config.toml
n_experts = 16
norm = "rmsnorm"
rope_fraction = 0.25
attn_scale = 0.177
init_std_qkv = 0.045
init_std_o = 0.0
max_steps = 4290
Below are experts of layer 8 (counted from 0) of a mixture-of-experts language model. Rows are named router (the router's row for the expert) and show model dimensions 96-127. Each number is 50 + 12 x the weight over its row's rms, rounded and kept within 0 to 99.
After each expert's rows: a language model's description of what the expert responds to; "comes after" lists some tokens at least twice as common just before its tokens as in all text. This comes from a sample of Wikipedia text that the model never trained on. Tokens count by the router's weight.

# expert 13
router:71 38 62 74 56 32 59 41 65 59 42 65 56 44 55 57 43 34 57 67 52 62 64 49 51 53 39 44 56 59 56 38
It responds to: Capitalized name starts. Initial letters and opening pieces of proper names, often foreign or Slavic, such as S|lovakia, Jos, San, K|asparov, D|enmark.
comes after: " S", ",", " |", " K", " (", " the"

# expert 15
router:35 55 60 42 77 59 46 53 55 16 48 66 67 46 46 38 69 41 54 63 36 57 30 48 36 55 57 40 47 34 45 34
It responds to: Core verbs and articles. Auxiliaries, copulas and common function words in biographical narrative, such as was, became, has, been, the, to.
comes after: ",", " of", ".", "'", " and", " to"

# expert 0
router:42 35 45 55 49 33 59 48 69 63 41 58 41 51 55 55 45 50 57 60 40 60 62 76 54 64 63 44 59 53 50 42
It responds to: Name and number openings. First pieces of names and numbers after a capital or digit, such as Mac-b-eth, Mac-m-illan, John, Lou, 1931–1949, InChI strings.
comes after: " C", "1", " c", " G", "c", " B"

# expert 8
router:27 58 59 43 37 50 58 47 23 60 48 58 69 45 41 53 40 51 62 17 50 59 50 36 59 59 41 49 42 69 58 57
It responds to: Table cells and separators. Pipe separators and short cell contents in wiki tables, such as the GA column of football standings and track numbers, plus single letters inside words.
comes after: " |", "–", "0", " t", " T", "T"

# expert 1
router:67 57 51 50 43 61 32 63 41 30 50 49 52 60 56 32 31 46 56 60 39 34 67 65 60 64 54 41 69 27 73 43
It responds to: Digits in numbers. Digit pieces inside years, ISBNs, counts and table figures, plus table cell bars after numbers, such as 195|3, 34|3, 66 |.
comes after: "2", " ", "1", "8", "9", "7"

# expert 2
router:62 45 43 73 59 41 54 45 63 48 46 34 49 56 62 48 53 64 40 61 60 62 46 32 57 61 40 57 70 52 59 78
It responds to: Prefixes and abbreviation dots. Word-initial prefixes like dis, im, con, ex, inter, and the dots in abbreviations such as U.S., mostly in infobox and list lines.
comes after: " the", " a", " M", " A", " I", " O"

# expert 3
router:52 68 48 40 48 40 56 53 41 62 53 29 40 55 35 44 44 27 37 37 62 61 66 48 53 61 57 42 37 63 59 40
It responds to: Word-initial fragments. First piece of a word split into subword tokens, often consonant clusters like p, t, sc, dep, as in p|ositive, on-sc|reen, col|lege.
comes after: "-", " ", " a", "==", " the", " \""

# expert 11
router:35 49 57 54 43 81 68 52 41 45 49 27 52 38 36 36 54 38 72 31 56 67 51 35 45 30 34 40 52 33 23 35
It responds to: Layout and section breaks. Line breaks, sentence-final periods, table bars and == heading markers at section boundaries, such as See also, Medal record, Doubles.
comes after: "\n", " |", ".", "\n\n", ")", "=="

# expert 5
router:55 55 47 46 53 48 48 54 44 37 63 45 58 76 39 64 43 62 62 45 51 59 42 46 60 39 54 53 42 27 50 41
It responds to: Sentence and cell openers. First token of a sentence or table cell, such as In, On, A, a, an opening parenthesis, or the space before a number cell.
comes after: " |", ".", " ", "\n\n", ",", ";"